python train.py --n_layer=12 --d_model=192 --n_experts=80 --experts_per_token=2 --d_expert=64 --d_shared_expert=128 --activation="swiglu" --moe_layers=[4, 5, 6, 7, 8, 9, 10, 11] --router_score="softmax" --normalize_top_k=false --routed_scale=1.0 --balance_loss=0.00345 --balance_bias=false --init_std_router=0.0155 --lr_router=0.000672 --vocab_size=16384 --norm="rmsnorm" --norm_eps=1e-06 --tie_embeddings="early" --optimizer="adamw" --lr=0.00219 --beta1=0.95 --beta2=0.95 --batch_tokens=[32768, 65536, 98304] --seq_len=1024 --train_tokens=317000000 --steps=5206 --dataset="wikipedia_en"
Below are experts of layer 4 (counted from 0) of a mixture-of-experts language model. Rows are named router (the router's row for the expert), gate (a neuron's input weights, with its number), up (a neuron's input weights, with its number), down (a neuron's output weights, with its number) and show model dimensions 64-127. Each number is 500 + 25 x the weight over its row's rms, rounded and kept within 0 to 999. Numbers have three digits each.
After each expert's rows: "gets" lists some tokens that make up at least twice as much of what it gets as of all text. This comes from a sample of Wikipedia text that the model never trained on. Tokens count by the router's weight.

# expert 60
router:494493527531459507516473539490512469507445505463541479480490493532516509471455477462549504484509525495527480477498467489486474505511456489527539507480498500540522543502462537494499527479485468
gate0:512497516561474486496497461458509455509561486550500496533507476514494486488464511494536495492522561483500493524455499492489485506492515491514482480500502476512543465538512502512495514471505438
up0:547506544488466533495511427478487458531568458556536506542477499495495532507531487485520506467522533489546467516477517508491476516485505487510492487476518452524508503516513492502516509474470484
down0:483516540464531510472531494516464541506466499509477468514492509513498493528494486508489514528507557490509510534510476475557509467499501532470530477499524529553530467489496491547495485525503518
gets: "%", " the", ",", " were", " The", " households"

# expert 66
router:510517545512505511492486484524454487555490463474493513485454459501493516485515536515503477523496484474474465508505459491518516499478532459527526483528468485472478501512522522451531493530492467
gate0:516513513479498511517516499556488484507478456496489498475527491491462506507495496489502471496446515474544456489482462547501489481451524468505442488523490526536510508492545520506501496540505543
up0:542502520479470513554468467527513467483457470486528492469510519482489470522517520500489453511468490473526484526482482511502505465471528472482429499542501512534479539494547524509514478522488524
down0:524502493496526529508471487529524456483503493534450506480479521490458533518514539544497504518499531510483496485470499501526462482496522521501532499493444522474480483513510471496540488486485514
gets: " South", " North", " West", " East", " south", " north"

# expert 36
router:487496510546479525512491523489526491510471512498483500502452488537490504463495488453533489497509456506522480486492544491496465530498468463529512471489512476506516532500527529492542506472506518
gate0:485480513505502493487506472491509475439507462493537538500526531482497533459522509515515492519537515485527494468485506514509471480535476502529480503511501446480515498502486497475508492488564488
up0:548510502474527467510499491514522535545491521528473467500496488503532465521483528506491533478485486518498509558472506484504536542475544529487509527532479539516489485484528510494494527545456477
down0:507516476451522452488503451523482481472490529516473469476494484511486538490487484476524475483496513500514565515487490508506521471521460489487534455521498505491472501522465518470494527517512480
gets: " |", " /", "|", " or", " and", " "

# expert 55
router:469538505513499487506486464527468551490485472525477496482512503536475500497495485462552460451464476484518456514491552548495470533489518445513525442539493489524471468480488481491510507519513518
gate0:499508530511550489464521478511486467517477494513486536473541507517478483474489485506461520468495493503513489551465497468527549497512488491534502462431532512481472474515483487497492550500466515
up0:493498541427510508499518501453482505533503513510529458498526568452503516510496503493541547485499484503490498499501465502496491510484457507498428517551513508454532492464474496553474515539501468
down0:526474497502495559455524514472518502463528495488521512492503506529493518512496498517520512462518494514505544495499515445496467531497463506511486506487483516504429473500520545477468515514511478
gets: ":", " (", " name", " zone", "\n", "(s"

# expert 77
router:497479490475473525526477515496509473463505508497476520477517494496521460473473545524506492507502517518515472493469516475522499541482488484527482519476489536538541537499518474503535503484488496
gate10:520493493505529489503492456529533495497533488544530466540540507527444501516539543501446485466530509523488511541452473517521494484513539509533498510517483519489500500456487484464498502524518501
up10:497504514508447485486540532499490499488485520478503495442466504493528518495481461495499534516491500479498484479532493500476472484552500475469514489484507484484490509533525545542482547476497490
down10:459470485524524515487477515498517489506482523483521525466501521481501468496472478526541503535471512529503506522515492462521511531493501442432521523512527501486504502494508523538510512492513513
gets: " he", " his", " He", " and", " she", " her"

# expert 26
router:444520484526505534511491504515498495497520495476484526513513513548548535482545468517514510482486475514510494521506502501548544497512527537464529493477471504486473550477513514496539490519481476
gate0:504481507528511518512519518561509491529511487514446500505533582457523516516516480494509482486472476548480546522528511508477505536544527518454519489511490478460498477498504442493470507515513484
up0:521475477525507508532529492532534479570490487484467498488539530458495463492513490481497498503508514532482514512526484491463530535535527530471525474493458500472502524499529472500444500508478474
down0:465476470531504479506495513489521493486499523488482529504467487507501511511467481484517476464543528487506464476449500486486498487502476530552491476491492487506534500505527497533509483531482479
gets: "0", "1", "9", " and", " M", " J"

# expert 39
router:507506492513497513507473485503506492492527522460504518515480508535517491517540500504483489488480505510507518500482525505556535511495507525488476527462486543497500520504504526510524497530491498
gate0:523510471478473455486517502485524516476494512533540481512540530554563507498499513510497476504472504481500491525443503529483473492522517439497504485511466527525485500543505522505491446495514504
up0:501513504505510495503511480541487510495480498515510531447509516483479519536514477509546525511474472504534496431506477506480495493514503479514491530493501512533506501548560492549522521481512477
down0:499516524513504471516487538492510560540502553509461455482513514490517472519523502518486537498457489474499478488532502489489460518511498490485521469508482500512465471481497518514506517506511541
gets: "9", "1", "2", "0", " ", "3"

# expert 2
router:492516512530477499501484490471468487492496516502449527509468481482493502512511497483506484503521516516491519537504464495539533506474504489505508511477465499459541476502501467535459495482501533
gate0:498483475530571487539484508500570520506549483529545499497548561557518520540479490474478484501499508462536541486488522487520519446517493500484501471500507448480511520485497486510522471521490515
up0:513494495516556488504454497476520507530532529544506520441495539516533508518509495487505462485469474468516509491534517496494527478500474503482514512494517445475483531462487462473496470503486492
down0:467569518468446475504485525485561478538514487542479477523456508479494497520471549508497475451477546490512509502482492510514529502452476485514526470453475503483502490509502496546524484466564477
gets: " |", " back", " left", " up", " away", ";"

# expert 64
router:500462504519506521508472471496531495487499473508515465496520534511469487492519481528509524465532548497541469498502465464512505532467484549501466525483461493504516562513509517462501495518462527
gate0:451528542502542500545525559522483485528512479489490541531511529499518540553476507495522472515463468527469519483455538513484514478525508496476516503533552470477503469474488518531503533519503458
up0:538492494495449501486522500501484507473504527477516499492491489524521472472472521484496485529488486473492511560552502538489475489526486467508500474462497519531514471544519468524508504482533496
down0:515448528507464516488507517533536495476508508464541459485505488501500479497542500510511510521512516458504436480460500526492507487498508507499471497461484504518482544507486535477486474477465501
gets: ".", ".\n\n", ".\n", ").", "\".", ".\""

# expert 44
router:499524502499508531491522521499540471483548544523539541489464497490521497472525484487517525491503496503520447479513493455529532514526461529504537455465472519532532556489502523498541503510478457
gate0:478474527462479503518481456490509472529480505440493505464479452457488533507487540540510516514491529536499497493530509489494496476454484495486466543521518497519508492514494480528524503496495535
up0:510528491563511463482510511513464537486496440558487494549524559537524501521485475483501488459527510451521525538474485526496509493489522526489531494479495489473465472503491531504484499538549509
down0:511538533523500511472516458461474534508517507469535495490492497470487487513487464527515467511479520532556463467479525509481491519521473492447491534502497521454526479458467515513522505503477497
gets: " and", " or", " &", " (", "/", " but"

# expert 71
router:458520477521468474523517485504471522476518469488474486480508500494477521513524500468479485482472492509525483521522473476516490529503516520457512506516499530527462488487501480489494478538468545
gate0:531482531453501477467474511496511506485496484503506491531464521500541526536510480501459469516536493480498557520512475501489517497564470557494496472518519481516498468498527515497476475556498465
up0:484526469525514527521506495499498499506501523510500510463533481509461499478487486511519538484461481515501442469496540502521473503450513466508493520472469505487508512503497530513523533443519531
down0:471482462505496520516516504484446486474455488513501477502524477535495526518516508473489477542512487509489516529527518514510445517474522572497515480529493487504512465510478488562539506497486492
gets: ":", " |", "):", " –", " -", " :"

# expert 61
router:485501528502498488486494476548479538437514474511484535472473497501530512480519533477500488510442517483518532502444491479506535522534459477479545511492529534517458539520513527449510507532473508
gate0:478489491509480467484516508508479500489506490510526493474507497497523515534507487487483490462458509465523546505487516509490501553547500502457500524545496485517470495505487497496444550494509481
up0:544500472500491566524509460505545506492496496492464521506542548516496508485512491516524513510548489533482479498519476490463510472471503480500511492480490521513534535515517472506491472518497510
down0:527485497488489475511517488511515525524486536533465487479475484497512467535508502506477460495458492490482492530524466472503502445494530535499471502519521478477499499468507466518478484476527461
gets: ",", " |", ".,", "),", " (", ";"

# expert 40
router:471515484507494519503487503505505510472507512455505522505489505530518523502530512518479505483462507514517490500493514518551524493518505537490509508498488524488501549495493496505526515518476504
gate0:508512480494492500522547521501552489530455497540529497507507524469496484509504539447508487495497486516506502497531519517518511499529470494483425491540498475506545499464469462517485492507482486
up0:470551485508528498489515519510548487504472516531537503512504498493482507512502529458481486504498483492498525466539527504540520519502488539480472480559504486516511500473469475510513462520484495
down0:507517514511491515493517512505525483487497550517483512523500448477511552523478520513520489502438551479526490475531500494517499486512524554466480500484521452542501519509483493504516511548534503
gets: "9", "8", "7", "1", "0", "3"

# expert 56
router:496533527521491466526487528511497545493454467490488528477504488516475537518530530485511469457535474493516483517450526521539512499466485522499492522494471500476488520482475514483544536537523522
gate0:509484508511524508525514521456510528504460528557526525495541515508455474535475492513547519497513501486471510501458497517503516482524516515492495532497472485496487496517531522505525510524497478
up0:503499531514477478559555504514506529517491510530511521504530511497483466519442484540546487484480504481497532525489480542502518489536502534525523526487454460505500434495524532493489504499532480
down0:521541518507527498465551510494456507461543529493492533464523470458494498511492494502530477512517454516491541457486491488519516502501485502442541513494523523488536492517544491560497472541538544
gets: " ", "°", "7", "6", "′", "8"

# expert 75
router:507527536526471512505511513523481489492533477470533527477525537486514499479459517485512516507501528485509519524448473471507541525532494475466488530489499520541514548510536512463488528501481510
gate0:504483533483505479503496492440515525538503517493482526531453510450512503522479495518501496502494536512471517495537512496470494482509553487490495484476439486494520515535493502517455498503505511
up0:474480465515489538515508495556486447519457519497485479510527470512485490456517500492490509516501470485499517478502520515527485504493430489540501498517545485505492480489495500490535486460501472
down0:484498517482496475457513493502490521521466516480524493515515497486534484539524525571482495436518518512479503485507520481534484503503498456486496491509514482471502451493492507499465468493498482
gets: ",", "\",", ".,", "),", ",\"", " ,"

# expert 46
router:484517519501531488502486516539498527506443510480480508498491475524538543529509482510492516498499486480496526528533518510523516543506490522475496495506467527524506555467471490482498539517551494
gate0:495513523483506528530491545516513504508428490498515486533475516456530485526497487472492501494555536510462537480509493503446493465519466521544512525507492513520492492492490529502416461512518529
up0:495499474495475495500518456497466487478507493500577469492519516505489485486494520489519494532482495497506485484477488499540464515463509487480470482522507493486486503476502469460539484489476498
down0:499495515528474538495532496518496472522514537505470464491508545470506529485465492435502475504525517481498467531544512489464470471527507557467500530514495502523524501498537519479453563459500482
gets: "0", "3", "2", "1", "5", "4"

# expert 34
router:481506501527482519492490502498497518461504512465502525495483495546526540507530501506509522477490494493542488514492489509556530504495513520471488506481501522493485547519504507511529513504473489
gate0:480475529479502486501516529521471463493497527535484497488471500514520468553479472545536463464514537483440506536522447537469469486518485488540475501502504511510521473521528504489474520528513498
up0:458480493487557489474516566486530514494519482487480526495467506481514503510538494552478494528444545469474496521489473507516501516506525499492468538436548525537449496470524496490477487514490461
down0:513511539538479461488466450475496494497506522531489531478517530486467485525520499459463475458515475508479541503522506465518507471484537554523515469485503489475484499491529508525487495517523511
gets: "9", "0", "7", "1", "8", " Towns"

# expert 67
router:530462528503484477512472497548530473499518499477516492547461523508491474537529495537471510465502535531528503547505522480521475522479486528544491530490469519502500514507546468482506531512484500
gate0:477517511537458522522497497513519482489512464485462511520518454532517502499514521510513482495493489527500510491481524497532490498499488494471537490518479492522495488488500496534518505526518479
up0:427520507519505483529494478520514478523511501535472532536470473532513490515533526485478517474489541561496534495482515496526461502496530514499546480501444482532481494511521467509532510515512479
down0:460492482519468480493546521558475503555498526488491561498476477496500503463508494473497539484540509453508486501484488493489465484512495506497524514471506536491544492467517479488522492517444513
gets: ".\n\n", ".", ")", "\n\n", "\"", ")\n"

# expert 12
router:484494508498470503515514503510524522472490507475499523459509476448522485505512495512491514502466510498506472493495485471541551511526514482511468535478492541551505549498500493489497475470534530
gate0:497500511465496505508488538522490502514487478478469499501515489480510492530507492551513482511465508484533520485447514503533513509480505493451541525526453552537484493449515486471488503510528517
up0:466470522492498508507477519523516475522487502490478497477489495499527508577486494476513518520498465516505500475478569488495531482459492502508515507538523505539497497496490518493478487488494509
down0:513494515461523536488485493505474506495455526498479489498533480490500487503549470528508491468500523495501495482545496464498505468526509493527495540509492523476498449511498514494497483495491519
gets: ",", ";", " |", ");", "\";", " but"

# expert 50
router:473496527533452520502467514473484518504475476473532521479506520529511491517493483498525475496451479511509463500504459496539501486475535523512522510506485486446489543500496507514548463495484508
gate0:488481497483467483491529501545540461492456508551490461541485486503500486480477510476510510513535506494473486500513507524458494520526514487529493501545500526523506506517469451501496520526501501
up0:548493505465492477496512529510472497552538493506528467489520508480455517546508498480480492541503452499500506533506489505507503507486521470497478488481491491532496486481491541473480492510512516
down0:518470518499482526516487503500494473487497512457523465553515507512473495496497512474493492521519470465515548485482499526490484483510492534487492502494478507493535503499518566473499485486518482
gets: " the", " The", " local", "The", " municipal", " rural"